Weights of a small mixture-of-experts language model, trained from scratch on English Wikipedia: 4 picks a token, a variant of Adam for the experts.
Below are experts of layer 7 (counted from 0) of a mixture-of-experts language model. Rows are named router (the router's row for the expert), gate (a neuron's input weights, with its number), up (a neuron's input weights, with its number) and show model dimensions 0-191. Each number is 500 + 40 x the weight over its row's rms, rounded and kept within 0 to 999. Numbers have three digits each.
After each expert's rows: "comes after" lists some tokens at least twice as common just before its tokens as in all text. This comes from a sample of Wikipedia text that the model never trained on. Tokens count by the router's weight.

# expert 16
router:472465464560465481460497573453424477551503530462529452514464490550532547491431512488540502493500560494494556510510538487496545422479580469508450571484491459554497525465489483492529498548457561494497457445531503456489599511505497455479415546445469463495493457508497535474460499568516514443467451437480537493487351521480465500506457552516526442511456477525544440497448485483496492544582419415619474514417455568506509458509493480487479545531531509528515515530486387529444520467500522501486516475496560458479539497505487512495464516498472481522539535500502594483450541478519476516
gate0:457483531546504506487512445499500453573498529412528569501512470576487525470443434435551535481487514516549458440442542489466525380469523544447516552520572576451511478570521541499487526537434507534441514514511521516503528478510470399553458470476486498434485508509535542486544471508528519509504541492499519513487462527482459514504426495621519442501433436529524448510530501542537496561489474429572489404458536469505503511444535519457497513515506477516495539549503503507463484434480542480412467471595575496484444504504539490435471545483452478542502539499516546571510513488535524512
up0:570545444495508490562542556529519517515536395520492441533513543445465568476488546549470439458518522463489527526534381501475470517460466533452476481480518525547478528509465517454459480489544504458548499455521482533527457499471526503515539523517526533512517498569466535534479524484444530432549519498510517516476513510478548458515521535373461492452496559479483482422443510509531471472443429518504546584518494439487547390504476513570491405445480540519452511484535479430480499576491479524547467481546558490523501417500497447587467544515494489443498478482477436450480457516443553478
gate1:489538548590496596448476542475511481522539498491577451455462492593582507530483561521534523536490524478484577508533547478441459481535570495472454534590511437457480476542481484502534495473448473408512481515492498467463485503490524488456393491424504527564538540567492534492552527479473456553513515473517549466487477513477521568480441588500493434516506511514449426572456492474435498512542487461519483465495454477514488516555537577466480416554551502526532533503549429511448522469476477471496560485519537484495504477496485551483444463498497456476550447555449514456547505470529460569
up1:562530563498406608456467510447499519498495506473546438459471500517507488523537506520496528534475531427493564447566572480452468502523556486462506491626511462496445494496488444510473471441450501443545507516436483541478505536473485517457422473444547485537545534550447484494513468416500488547490486479566561422460505496462474550515403555478473455535490533492430456592498469515420481490521526474444466413513449493512518528506546557485477456488532462496530566534504460491448467488504504428486520483511529484446496537445450539496468497491469466502549456559433471464499502492517447525
gate2:488488509528491446555518484486443441428492493551506428510466518451523536475482503485468433490359528560540546556491513549521437465469472511457493503552507481536508486493513554517558479507513459435549489557463460444503525477572551459484451510432472526490467490526445529546483520512530543461431459411456480538505463564530500551472518493576478525569388534458421514490490499460478498474475493452468502485509442447460440510482548470531497489496492556462527453552570433557517553513543486452495486451456547580536516444524470538427448492458464495514510481483469468529451542507558548485
up2:494527485524475460493497492496515430450480539484479490477472517509502459459459526454481464568522559509472526603480508484523469522470509451505575529454447459433535438510562497503559489542514507492477471521544471463528543490540478532491464541485453483525500454474518463528538496494560495488497463457481414476543465444560577479441485531498484454477457578486439502504459505472474481454513548463511515489539353467524440491500482526502478443478444501423558426542474509547508504479521503465575494533526473496480491487573458572391598518486426530550460575550563483440580490496469470480
gate3:503502520529514480510479376549445550579546457558532463552475516459549503557463504448512488575466535486515476521544645569509534461410529452522385535466453515569474511446520497469508541464483529536526559488533451516545463516511566495520453496469547469470466446559505486452462504509534504491529453488471529522439417555465499514485535548507519481515533493475473482522514439536590419488549493483506436491487527468525469506515524548533509441467542498504477531502517516519573538539530496459484570457500551536521577520487496533507539495564536457454519559531520463546506443470488460464
up3:541437474497518445509552510506450495497510502426486428534507519571477548575499517450564464472542495433575526504502463504505503544493534531494535442511532603490592484564486492495506522526524499525541411489532577500528464455478487525434600535525523530454497504519449430546532471478486517451508422475530460465469507503537503508495467460531536510517461475520489423473426492443565462538444460436462560511474555548460467515500589490494466482453448484484509479540446498492470441488438520542443491494436525496560502461418465474453521489482497508574601463461450509512532504456541542500
comes after: " |", ".", " of", " in", ",", " "

# expert 1
router:518527529536494538506465467430486439495495459510524498492486431521505542472421485566519498475498475507476489516467512487481522474483495515447495545532531540535516553462432512554495465466439544421483505522565458474523498454557580418479486441475431483459549482523479487458485512547491530422505514466535551505405445569490475530471462488565551475430461446548620426458431511492534491552518423406463508556513480542540517500489506526453541479540479502548529448470518520482484504476534519509517502539514513452528556449550552478433492454388411464493562520496494489517477515465497521573
gate0:528487503515458512546512465460453464476515478527494477476538511526555524509524462497548446480467447518486484443448506536493509432514577604513534471552540489460475504567470563528448460502479451543518519434521483514469470495577553446449497503517455520563457558443497558575451517450430497420558598477522475433539470480564501479447519503501429479503513540479528514513527546528464497550555451502495491555479531530555537509521510535501533511555418531449514459446489489466572525408518517517477491589489442465483517583481530582434425485447483502525519460549510471469483485444475547485
up0:545469531502518507503469506479534491505582474490479480469496485465466483547481509482486475511604458606495430482559496454572560492477505492537486450492514516437401570526546436495509513566483459493489478495567510502534471581430505509423535479459455405490530504527538490564425467471518565519488491521554511513562522463484490524565472448566441476464492557486556432475490474470518527549487518477432434523470474475499436471508493460506498518475493511558532528553437451440515573579463507497498503472495499461557491499494530513457566460445494498511474427453487462491459518432564573441
gate1:522484429503524496529521462468412422498431512489513494477490502481535513583505576509489500535472457584495470589536514553441514535511457472426527494557481506476428528493482590548448526512455467507453494499499514585474454435461476479487508484511463503468501455486543441458484470455446410504519566426488417496508519458488453496484466473527487440512545455563542524508531515510537468550525486478576496502467550497537536515432454545504519464547454538435460487557490532474503502415498562491480505426520561490439499480528625464495493561467502528448485426503516536468488436489522521516
up1:531543429501491501480534499472500517510465588506457439459555571543527476486426480489528483544548522575491564488472496503574501488428471530525562519467597517493517462545485461561462453497528555472506486498567526458514514495528494495512504495502591506512514451473487518486589489495476483564425500618498547478497404557465528445499473558546512438502553513535493537477575478473589567423502533514509544457477535432479479488539457414530475446492464509503593487510483499450545491483557543516468507503507444488505498468447481536500521531470573450504542524512507459492432484544463562484
gate2:471435513515475424502528476434505516501492478515515487539462541470565522449456495545498413412476436507489463508510491484478507494500547522467478509498436496548475524539485413506542502565497480532565510548568514575448479476529531485503502500515410416469522484539452534434473483490561555483529440439480462501531483471471444492554434485600433510547479488447518538486442518510520505558457531489535511411461417544485543521489465447484500443473530495509528527538547504592476389413484493479485559588517444533543484480510518503505573470449444533463509530527477490533499495492549507484
up2:519551502456506524465492529506477525451473566438523501498576495475556460483583477513531531507428485583485537508462577445539527453520500436474447470508467493473500508471490538440414556519556472419469527518528519463571559465556498433513496499490554527526442578495427569553558470557531480462548551488494540489532501483581469477541591491521528443566470559532445464497560517425468522565572495552508489498494549484495553482482470548461509495508466501538496474473498400455421512531506540517547478448528507535485470508487459476546489459531512477534559489482515488478484565487581491519
gate3:593478513520412523517533488410502469545517560545482494456455520413519500488455477441471431510544507471411490494491595521497508537432505538475455483487472477559534528477495441592452489412498500479460566478559494553579459482516508439440377421548492462525467461459477518533534495538540588483533562423508489553535487478546549542444507496508505482560516513515644531450458493499481465523570455466476495519515522487550557478552537520504524504535514522488504474535512485466498443490525498460511497464502480535470530480527512507496514452492525532523463460547499511466459517467533486502
up3:475516515549495543537588512525520531542539567516501502525530574525523522616433551559427474496576514489451496514480538484453486559455490488535473504517535571504505492523501471486514514474449517488545494525595440473485494479434550477438459508534457465643508477502461502483470525463568535612516475475523533558501452457526508467495478488533481443480528479543515547515520491506536543500503483468522509581510471502462430591544449506569491527532518508474499539477465516543582536530502477486541446510441516451564523508481562493439560464467481474416479454529484486515552546477553471447
comes after: "\n", " F", "ed", " f", "f", "ent"

# expert 26
router:494511442505434523486506564552498510542478493384548497460493481497582450477463516563549513454507458500514487496520528458481501440533560454496484515470482495489506563523457430486514510525442533506536523487566505483428524488504471417484400505504509498530531495509465546513464480529498560514485468450470521489431385611477489540467496534437528394494511463507580510459454512525508548513531453469549483520415468517502515435439494510461534511476537525537494393468534469562430574482478480500558504507502535427508584489483522480505488511508497499471515490455528527582567562473541484468
gate0:547504471517503479495508533477522496520536449529505483595489491508416578539476514445458472496463461550506440477434446439429449531441486469547488494504542510569566551506536472542476511543510525430466514405474454526545467508489515491495532531513527429477548444592561550502522453487467486465539448504454435461369495536498426436501516504502502544469502444550513518487442494533514508457473492561536494480506498471471530451497542459570491535548511513558471429491542484504504504519469495490531474501599502513474554511536475439522535513496513478526492496480551581515530447416440548597
up0:533573558440540534576489507477506458490510551506495443505520423527497479510534507534507560495509545422483481493483547488547441485431514498523518460548470483456561578548470518508473463444502546483481507482430555489475489534482412489525557426448487558499541502496490477462473482420512575466499449481513514533507509514484520476530482475472475572465510495447539544482438534450422471470518503548504506540496506425481460549593517454588514575485489519492475502508565502553453512458471426478501472462562523588531519467545514480522457546486516551487499423526532476567565449544566588546
gate1:564433430510492495495529487454498482511501521554519523473520471410445514518439533468516485495517533526509520569502531442430454498517506441463469503513502443497503435492442460510541529543504496519530502454538538497488520495524512445466471553565472389493554435404515457532523484541490458532527501516507510459469439468484520436463480549469534575449497546577483390553437516469456572504544545515490458484489535440462565452476484474464569514474500434481513520553506502511511511486499545489591492506531453498434571558502506492514502510483483515522518484512518572555517403425413428520
up1:522482507502393539444547479526508525536451519583522470510503544484522452502518470415492499530543532511456446469449510520461413458544463516538525539439481409480534529552486477526461480486515500521467426480437575515444511573501421501420485546508547480472576444477537488480519504513506410503502553497394538428498498439462498480525507573518485487464498468512440494503544579431507517527501557501495473477477504482428561420479503542524514498486569483460458536474545525492492536453546508511490495536494498516444529493440405496543532553512493541502480495556588512522510485446431465474
gate2:523476485491464521467496515450477519545488537517541560478412514421483489457501500460510504487628521586520454530542521479495527478526494558437591448533576450581413522469600487541565519515490509537450493515569505508470529547496469432563535528549520480504510428466521428449452443497478514494461526523501521470519540514513537512505461487540558504509534479560519522486417488512467505543550485480522529511462475507548470520500501530468549518517484530529475481465541509450460452484529474490477494498466511524487519599511597539479487549555526570489522577458517601517549476470475450410
up2:471419523518493490507492468508574516620462435507486487511477510465484606500489517542529461543452506566529480491511454496443524415452449526425543491528565491486481526510574521474554543516523518503481536508451483561484486491490496476544501437544490472571547503531473548458462464496535396516505542500514451573497558549485526522455563506546434520512474560455449542476507475524536532531531498536500561449500474452547494473504569475519472495462502504540525451528555497466491474483519502503488453384510533555487494473533426454408507446451417526404541463546508490549478534529453516503
gate3:550525469499488456473517485489503462532521430566455481501465547487502496562469524452484538492532539540498538504517470469557489441509508497550503452628555517522481499452465453453553535414477575524442544474521529485493501478496494553474389545523432430467469422501549512482470490548475549453502476416474523449507440495534520462476552539498467489534509438553474433500480502533493509448463489539481473418514500500436504423521475494547531447429527468450430518505551530541473495478500515437489497506510534448473492430478452525508507456501536511455517513510415505457571538467573556396
up3:476497466506537536511498497506501503479578462515468594538497469558542529510507483532474502496446499498472485478517591548533556516482513533491460542473514475507561477491536535490521427469449451429437398501491410440456503518526508535497455533503569524561557488574518488486591535539469474521572546542487498490495537507536530486439498457580504493493492565472563521422502498442459535595494519491447465527503435471470519526528527553485535597514545519544499490442429477474570462453516402549505458526528476490523509517517487515447459549526461545458460490481561507414488519570551531505
comes after: " |", " the", " The", " a", "|", " an"

# expert 23
router:482505519539508498504439501470475480502585492465543489538450457512554547601496499530462469438506529503507545511471480458471492395487528445491485574493469523477552535501487465427530615470451474458494446503511474446482534499482547518591477473511477507506506500546491528450536510575444516439513507523534519507502455533463508416482506526477540482474464530522554448459461545522526497573518442470558509525431461562513560420516454531505564507496546505494458443524541495531489485438446497559503550452517551520527475504514530480503416455449422534490467575479499572599454524535417494491
gate0:520543513513510503558477514548451481447570434516460644492480454439469420501539488477484483419524584536422528482505571477500512481508447473448495497538490494520524539458497529421554557519477452435526490489532457509539490493490522535476488455407448463514545511538540495532547513595439516492503467485560550571498504546475549502525492498561581455495411480519527478532437549510524474465532458497508512472588432568458512506497491560538520497446529498515470531505428508469506544493478489565456498537414530546474540476499513502473489533456459459492508518470441562495581511488492525490
up0:521464532530391431479441392490532453484589480555539497548486497512451487498482564505479534525502477514480446425522486470559460500530513492449507500543515515476568540579476496555475540565469439518541536468478514445434497426547551493553545508467545541488499514509422466492458445475519523533502593545460449581530437472458476382514509516423471477474434492523509563531489453504543471507495569488509511478512571574507521568427517551501497528428472541510466482524491540499530392503519536508454515466482428523496501523509496518491554505500478504549459479513525513525487512522484478504
gate1:514477509518413461469529499430447447548554442533472498454430525503536467541474468505491499470500533493527523455522538553499553511506520531426490430549453524513479515478518549531438418486475475602480490478486489517466450485506483534554431486559529484430509455492483435532510434520396495525464545511527446528472512528512605529532464540454531564486532516497434484532543431495412447419531535493482517508510441484506484487507551537483571610552478498523465511555571540451508424552556467560543502498501502533482506475463510518546502501531511519546511487504539576507471459471546431516
up1:539531548497561486485478526549491565559533480445469520495517442568442501452504467517466470500496540455467462504453497537503522586489473532439449454446504497479500485508521486415616516556487499430441522505527469484489515501434500540483450429497459464472490456492577485495519553556510523569522490479533556453537429459469468542481490484441531477553509446567477496475511492387522446479510540489515457484491463561552476549488479401470479511481522539492425582504518491556540495559500497457393447524565472473484523527477478545493542532437502440468502532494523487462464549489532555427
gate2:529432552467455528471514550528563555485564512469455492551548437517534501528528476534492464504471507432531495493497510514452512476586469466525486433482469483465495483499440551435520527495472538537477482525519520554564475508450565480547547489510462437494449524543515452458505491492377500522456488458581559545495536514444511470466468508558542495458519544423537442505488588530480478437517492514511525525490464522503526463528464505517537438443482551540475485522342483477506491482487411558451524516504560481504514549426529463552571491457477481515498552419485493511474540509489462416
up2:468454529483492478514511508487490471478501470448577444467528553560525451453517515608455419526438410428513492447433486530476497587507551595495542516500509558496503516532499503545480576483487531516486515438442512463510499539521538480536461471513543491497407488499409484436482505490475490436509521562537478530492461460519457496485469501528454451492502520445566518508475482568499458585498489484519501529454540522470543510491453632549527434529435483499541435519554469509483452492493513496592542466532437555502454503453539464506541491491439489584529475505520517499564486540481504526
gate3:533570492495549413553510476519506542543591499525485453497503458461572544413494419440486530532522489450433505515436521496585455518481428497450446536460520515504558495476520441488484523551507469543425455433447451519547520469458509507556539601534510467499501498513420508511556534523530503550537578541479577520549491537469502489481510492441485522444591530523486574534485564480503518471478545474486507473469484520438496411502487476492531465485561493518581525536534502530476494449543520484543557503496477555483424538524601506487471446511488488492562504527503506558497534506490551509
up3:513452468472498505443463498466487487522434496467547528466532499488424502546487547538484533484548515564499518448564473578469498519508476514547496473527481504514497429480510525541539470558516488487565496609523613491510446554511436553524443456522467577496483527484573449545472567458476485488482449511528457498471582494488456556515481542557527480537484477438443492483537416489431461498484475484537504527570427495528563529512563522540487512513467481490489412458508534481491500581514528453474433564454458493500562571570487487476495540464524601477485473490448503402496466494514484526
comes after: "\n", ".", ")", ",", " =", ":"

# expert 5
router:510498509502473563472509541471448502516599524464521485508486463504511516531464548580562453490512523451493532525468548489534552455540425478508427544508518481498554483471493455395543460447436531498492532500554508470502552452517487457553438502474421480539490502454495523450565502576470487485460496449514536527455441559464482520435454580479537485507514475540499449480463472513505548522517492492573491538551515498521514432476546494429586533433486517573484465449509498494489485449406567525522539495573600478508538495501559453516437427515551535488506464471483528546433546463524461545
gate0:467478482485510451563517488423371532549535513470496496552427531545528433525460482534578512476509492414452472559535481509464511526526496511464519594469472535598498562483517530529536486523480495516455489472551485518494473490499454516560508504502498441567433441532538483462496521535553536505560456529557515499493511502509520457425502572412551475502536468451497525531505507543543471557624479536465493508491437544489477505406538531476565507485481530529477478493534536478550462461498544492463438503524444511555569484512555556555466497480448519561503493488444540465436506469471495447
up0:496410501447521515476468451474461483455578505482481550575477522465535463483539483499512454467538514529463503521526439564538500546598487528518492540450454548456548477434532566586503468461502508525528487497512547560524499518524413500547495568505490478498460498510482538454523459554481427517580532506452457482547461451508572451448500527560494448534533467450501455482455495540516535493523462492499532570475466472483594465453471450530489513487475591474511504516512487492519437511450533485554476586396440526505566540543471514536534473541532485562481522528463494489474472549494383505
gate1:522534472515473494484542484541545514535512416560506434519430522519493461518528482526508514540484571512472496538489547485508491536527538512482475504545541462478439451458521468503478493447414503483474503446578583479511455590498561515494478519532486504504516492530521492456503571507498554519465565474502476476465497535479509472534472561555528523466561433491532501576506510440487487556490490505543458512476481589431521446506518501536519468538499475533387515509432498580465467523466575470469512399527544456460452549453585487520525463500529444493528519462483503461559395461557463382
up1:473436453488474477514543575510506525533551504457474437578499523527537552560485548526439530545459457481560476569462526529469535537560502513559447497536517515482472463509479489450444489500467506516482581490541449515556454491561505509477488430466470508461571499500553526507445460499493424498523420547460434526514519445504520472502454489537496517440502574408546522526573490508568533526499411483469524544501477459484455431481598502479467513522443546468529486517496493503455506545448513504499471516451523419474463495522472494444452479459519522574542442540510557568486502622513499550
gate2:500470511473543594449538518537501531537511543561474495503428497513505487495525585554509514506559443541521561453465506495549549514527464458520491489492456507511564502525457551511521517475485559484518484553529540538438397464446490512495504582584427494527483395444483479479480529519463490520510469519474461513479512517442524544410516491499521480528508483530491429540547498437545475462525515474501516439483562605521483474539549497460565463472506503564530510456467413512522515494512570486452512483648509497538507515460471467534521491499524418588514479547502528542511468560539450483
up2:446517543494451486465482466558459503473483508545531493459588511521521516492482444512437461509515580501483529485475496455503521520509502449485511562472475484512502493510452461484527489545538434576555491470470477486484591576530458476520466429486546468460515589501502581491560438498512418491452485515467576508509484579531455540596495531509487575522487520471448475450504445492504542544511571466535467543487417435542544510558432473545440558539550502483476575538518597518500541555504430444559486499466491550471560510513555539521487481487474502423518526445521470469539533486489544485
gate3:526543487501571509514543513461544506440572530488490609475487572447502467567488501494510546542528532485542547507556528452501461486503556440408548500562526503490510440486519442434514445486470478482501435557526478534523525581537482472581470521481520484490518455442572495484541480577445541538486490557489527471523510530554499482541440585489533493554573450566431484514479519488490465477445459391499543556450513457461468384484501436491493523479516465531479510472522462568518518537534469480451432516507464478533516542529516536478454484495509509605504475487474553516538478476478487501
up3:496583487487493499541528524532527520494484498553439449494462436517467547569469483478513572482499536467444421477485411460456492482527469538499558488471467501478496486479587445476489475449535612463474462501500488540450450529470505544515502506511522496495433375488500489485478490485499486565501533584448501471503531611465481487528518523454509495550515472484535513484514541448575532505467459502462523489476549557466580517515496519612499434532505524474516449454543507467534565559528537493506505478478499425494496501408491526456442543511562501485478445506462587485460517508490599564
comes after: " the", " and", " was", "a", ",", " S"

# expert 30
router:484480518554445498484524546474510455485518548526582566431536442516528548477434481575528492427504534521436467529414587500482537463467468541462545531502520517565546468515442498499541539507466476491554522447549517452420521454546443392528492477449490504554496485498466522512495511551451554476503457528532469536490404486531492455482492510509453496498488480545536505442476516519442525498536512498599476494407474529471528496443503472462550492515529480491484542476501526501462518563448517542576534492523552483439511553525601507508469445455451526452518537462514565515451507383524513498
gate0:502525490506501546534505525531553548503475491397595426402466563572554544536426517545515495437495482447494500495543545433549524475489467519529443503563525507576527494460480540528445533508471492518469531516535477421496490504481492505494528448427469497515577464553529480598483460563426500454503503495480479518442508488513467442504453490478395472476509489527483458450560490522461422521520550461532502499447432473544486447453554442462595478475517524547472542517430503488521513528435494483477480459518483524436528479496493453503451469449532456465515508428550510497461564476495524466
up0:500510456510496436525446468486502436581459538472480504536546380555446489471492400455497526562481460456511494471456463474481519508503599533457564478498521524500482496514514503476544498465487476521466493471469508519508567521496526507518448482505456534566510581528420505456466488462508505522440464527594542459498494510402530538562488521463594493482481553453527499464453467426530530511541454496537512456493549468509468520499463509520486564554501482566501496517551390468520498479544543456431532563520489433528497491435485545498528519499386523507431541550495566524530484550482490484
gate1:501456480556577528515464444455479504433522493491498540534515484437479494602470497549548445440472589499526487549569549562535539529558481525484510482542565543554532515501554494468522539485495475502456438447474475536498539574448526532519470410541569500470437504513529494441459496498496551581540512548533549489483480506568476553506469497473484506516533479481507413447524469527520468549545484464501456461497511488561412485518486454459559572486530402553521537497451508518485501547494553464507514510482490491523519461546619508468495498541528462522540511506433497493534461486615533533
up1:536452458523530497576549428512466555555569565465490451444470510494488466520578430496515519512525584466489484488487540486504524514528529532542464450455467475521504504526463539513549431467504482542465445481534517464465481523431523524507513497472576481464462568466531535429492486539560422430521528538501569497437498530446530521493386470427564505547498485586510533449499519500462549487550532499585438568513502472478466490554487498544525542534515438505520534427433497469532482458502495507480504514427500473521535557501446548525474539501544509451548457461591562449483516539508480524
gate2:527509499492517528516540502550485502541517504475532514579521451577458488452417528480515460464466480426461496463555497542490490502523489425588520516500524540532510481490524527514494514516511542505456538535476455547454507477497497484440580525435451500516521487560517503501495488496478527510546487574497531611464469528497467483473506458487521440534471458522566465441518517463507415508537540485465509458475603591544512439509572552523529465550489511488475547505562479506492423523424493584444502483512468495537468419416549474430450483536448419406456456473565492564470475526492524508
up2:442509533498531538455417512536526468532478401461525452506503453422444513502496538528568496436448458471503473486534462531495540438486486560477483492524439501426499487513484525509419540441528493505543506631503483506537457449501472462529480530485498525506532542470494477537495550471483480412485549512509522531483557432433568485471403471477456477476472452499631496436471586549447419555529462491520483477463511525489512527501410535500476468475449496486489540444513493490532459495448521494557549523530509555502522486485518517505533542558484482467578502439576519474498495539443522527
gate3:539463525493503466485512457501457499474482508525571493598503514560486530456471462518511469456592541535468462480482462433534512466534577518487554502479523550503556400483416483496465465603477494531501441480481467597461514522477443451551497574489502506477534511487493547519544500544438567517489539519502467454486477481527477466528494495548515545474547469579508510460573503468485540514510521499555477503484479489555427520435518469496457447485524526545562518516497510523444563426493512482582468506523559531440505502539567427509385435476544521471484458462443463492425512442527463508
up3:564570460480524462583526474522526516474483509477486502450487484514490485412508534519445478529461527464491536537502496532486500597529536503464564494510516549563474528514496466542526555546533501473543516466538514406570492472535508503486491504458518526442470525557375450436479491419469479492517567513500456621542445494549449503500537445469551522493547461471498524506479501458490497455464503535506483499495487444463500544510509535519517540476488431407496498447460576527442409542410498478471553499418490453475542535496469514565513414459477522433523510485517512431476541515553486456
comes after: " |", " M", " H", " S", "-", "|"

# expert 13
router:549573446586461507585524491530457449521518487439570511465516461477509600508423534569500473444549524538484531537525551444489521470488533451433506541487504514513513468486477486490539506435477527446452539479498523471503503465516542424509447407484511490507494553544481513460461518556436508471503476518477542524409469545436468535610424513538522417506469470499540468415432534471499505533515455508509523504449488539482550499454456475491451497428505502551503413474523479487510574472513518511479516477528554473514533468482544446500483473487435498444539594514547570527485541461539500502
gate0:422427479515495479596499457520543523578518543494548496578534512501588491488412534496510483501494567499488435458484560464455490503480491505479517449478450451505523435552514526503561622485447509481448549503493481546522476508516534484470502460473568517561404583544498554493443464521480528484526482497518516501465477503546503504508498506468527449451448502467493510509485501434467453508562530517554502477431534537517478489475506514529516577492489534480512492512581462431466478416469490477423571437569453468474497497497547514500462542599433516578500465514503454529491591517525522513
up0:412527512555487473532586501492500506555471575449517464592481487508534470572429507447547537461548526507538423462533528512502444485462467530479525487484508482522493521508495534455572495474432513524458511527539428494569488498484565487493556433553499555461368524536540452503469460480566532448572518571550602551468507523553451477472530508476491448498489490503492531480531553517478503525530451529520517544460500418471510521594539429495505532476515497535534494458530509422442494473477487498440471429554489544498501488488474457537502599533536477445530514488539485543499524527525509516
gate1:501507553498510524525497477433464506435462524474508486450463457493445504451524581517571519564399503417507527504536531489528539478482543510516576578547513522568512515530452480485450441500497501463530548478503429390469456496489545569503475455497568462539500477525522456521521500471515526489568513516489489466498479476529444432527515523548487438492452549525473461499567513526619464529465502507549458506450440529513417382505478527489468465481490532498563484473498485473531457457462532542567476446472493518496550519430497512484458450463429509531575527504489454430546459500538441484
up1:430530453535540492538501526418483422467592508474490451520531535556538557488497527530547491548551505475515499401535557426484512489480493552508460446523503538521546577473479498544554511492453541473473510583470465468488462473509512467590506523458469486476495510459506594551569498510431444561542483519451502482450538506511487500511471426456446499491493456480537575493450519531503510500534530475411441561508508523507549438444503496568474503480532582536478502503599539446496481462476512470514498466531484504464437435541447542505490482605545567551493446535495495538476526516485527525
gate2:453433526517457520505460567474492512503517410590527513466525474536590573455495516537510574444483548507524511516512504550490461530474443555462462505505539467503528521503485519530458552444501521548539523484478514505464542517554467489453466434512509537615513477539525500519457520521513527429465527560479551527457524609474574482572544529432512483456470547506515540553477512490466453459472507546510553487503517520497477469522475589546517482543604597487447547476533528482511517535489564477478523548463435571518466476502468507517484549553518520461550585471550520523448486438554513524
up2:502498510525450475454488476492536558549509485429511496524485477503496408471452451487509432507476434477517384493473561486385461550476502516557528430533477485472532540461513529472522464539507486459456509492501579518501453520443497507460504539507552484585562503464449500504488480477481470500468476485554479492521496462521490484474541468470452474509471516483450455484502508451552495534529527474454489476570477545495563505452551466464528429624538516478550517511532459500548459454472441398421496453558475455512485514519494522496464515448603591492484466516416447449510546537446476555
gate3:508546502520426561569522521537506433530520429496528464526457503520565487480387533510415530569550567458513551488452589481488502538516463525464495563479503470422537457479469496480481543458492564480502496515558509480480452473496613498509478528495431433512460482562473414494494522532508446487512444423500473474515502533447494507525493514407497483483442503474527439467479487510465490474513552420534579521513418445517471493496534496467528490488512587524564552514492510446576502544452453528445521449492556591488525491487482460491512437522546505528483510477453512499489504557493558490
up3:522507527515531557494515548462404438472486513522490442523477470482462468510501503479549468542440503515475493484557377542487538445448558408497511440472498520569497534474540518483459468566563485499440418477501521452504518570505479489536530505539508572507521459508515590485494511512563527435464564487486510578565444516512454506449524516592540510535557487490548564545540546504523531509520428511524492497464511495528553495530549461456506526539480472464471501537509519577413429500516495505566466537537533511518489489513508469565455557420512467489384453585491489489516495505496507531
comes after: "\n", " in", " to", "ed", " on", " for"

# expert 14
router:561518541550442585542501540458440435519553449505503511480479486490532526508443555517506450483460574497548575483465525473417542465503511486540483535522508487471512429512481502475470545492427527458467514482550540459466513513532495456531407495450500473505494517516448545487461568577481542505504414469479531509511417546481528481481485604482541513482464478523581517437391512441494452473543425497553466474493499582502538515512506531428508435485582500499515455551591478461481508486492482486520514508550543522459477494477467463514438446520438515475548500514536568535486558462558519530
gate0:489472438533485525500493447544453517548456492405511465461518497554491440509472490480463445541488510492502518526457560471501529475594459433512475481567439464408497399438521489508552483473400510547536545511461490526506458473481501536472466448384459540490487475487500486496520442542477530520464436480448466477474418523409519484571371524496509465544518521396546449487476479466469545517511468465475533402482460463489489531521523550471532473495486500527542537500484506459505506497478467594496536494511494536497428462454494504511483436524497503457485525422504530479493545518536550486
up0:406477481492490430474531500532582420512509456528490518544534525522453553521468479485516525499477427506538469558516520522445525490478450477524543497537464529459577511516503462407494466489401478537561507461502501479521503506585510502484481518479489580531491461522469498490485549459552475488602477461515542486440435503507471532493580418467498493504490553530522520540594495564521416499521454434463464488516535489463457530510477560539479493463445531514478446531495478510563478514411440520500413515530572523490553447503437504441521474474495469504583509530525451450521499584450460528
gate1:483485484516540548528554420488427495477494505468550457462443507512523514497478458476504481479541446451518523477503582518496523515493513467495525580561510489498496443488478492500471554546514570556467466519452527553466482540464449461470410420511557449490514517487476527426474479517440493501557404457529464486531522519491462600421502461532580550552562475516511434562506469572447477484545429484536498509433507492524512516496540582492516493538501550552584523536551507529560515437486492443489577552544530478498470478508467557498509486516578535488491474528509588513447504503449449437
up1:480561482477505512539498529532495550503584496524521483473485496481502576523433511523588461508559547563497501442516476524522554516504538471470569505593492522526488558538545514500536471500521547522547535529475514504584509567483500489467493432578516456537480489494517537555489437454528545442549473590517446508457439445460441444501370507493496445495540475496532594482469503487516547473521446496521534556509496565592462500558499531531458480501492576519499541535449447496485527476485534462489529555429475528538503495489475412470487451533436471508482496440496491544514580499557554462
gate2:519513509506484503525540451494499516515491522474483464526478468489558469521450555499526442562535561501553474457480494474551527478466503491562555476546477458519547461511523484624526527476525511494496468496478550556478501546497478512420431457457536454435492510522521496432487501496505552516466419513445482453523559413478489508468426491464520489473467478400591531573433500464503517473522462508512445495483467492463468523507492451502515455528485558524558566514542502569463511511556561453554525478548517438546445440576413535459536524550441489598511446521566574460507459544485511478
up2:557597554454514556433518524508535488497563540518488553549466549515501475474513491529496464527565481556518567490505497500515458445512501477489512498386469528498498446509483454505463513495452517504453407532536529472601462491459478522505480492543412537437582589443528448491531495501528508483523504470517529547524466532474455483429541546554521459479525499593475503484388532516517523486548455493523515473489479486437361488526531483510466581537489446521511500482461446478518545534433545543518490525501487460506514573495486511458535497530501546537492524508536476451581489463468554561
gate3:516470560502414474548479506526515517483459509502499438508535554541519494538428454482512558480534513497496504494521519485423512526522453483529496509511457423539478554402488495551518528442433541550492470558509533483523553552484503450592546519485386495564513472485464507628475513481537514516466450464513484515463502549558533419483533479485507540472472540460473567537471538511468465444515457459500554500536464527469496526489574468492555479475541513432479485493513500476486452483421494605438487523520453501538452414496452464472495497518477491532450484500559527618474575507540533469
up3:533508500493420496472473485540453474542498464464471413451493510569475444568483561521546523505559516559468508456491522518568491451539480532555528489444505425537518515544542472452486437449490481588554466559499528519513505455433454472536566468464457449466464508538516505602542572533506522478474462449488449513547492602510542430401542498508450502478498427490505428502479492486421533471466474489499479487528499532497557513532502520509526466476538489475454488452520529442492475466440451542510510409524533529484504492431419449511454554576465526506481433464517506502506527474557545467
comes after: "\n", " ", "s", " s", " is", " and"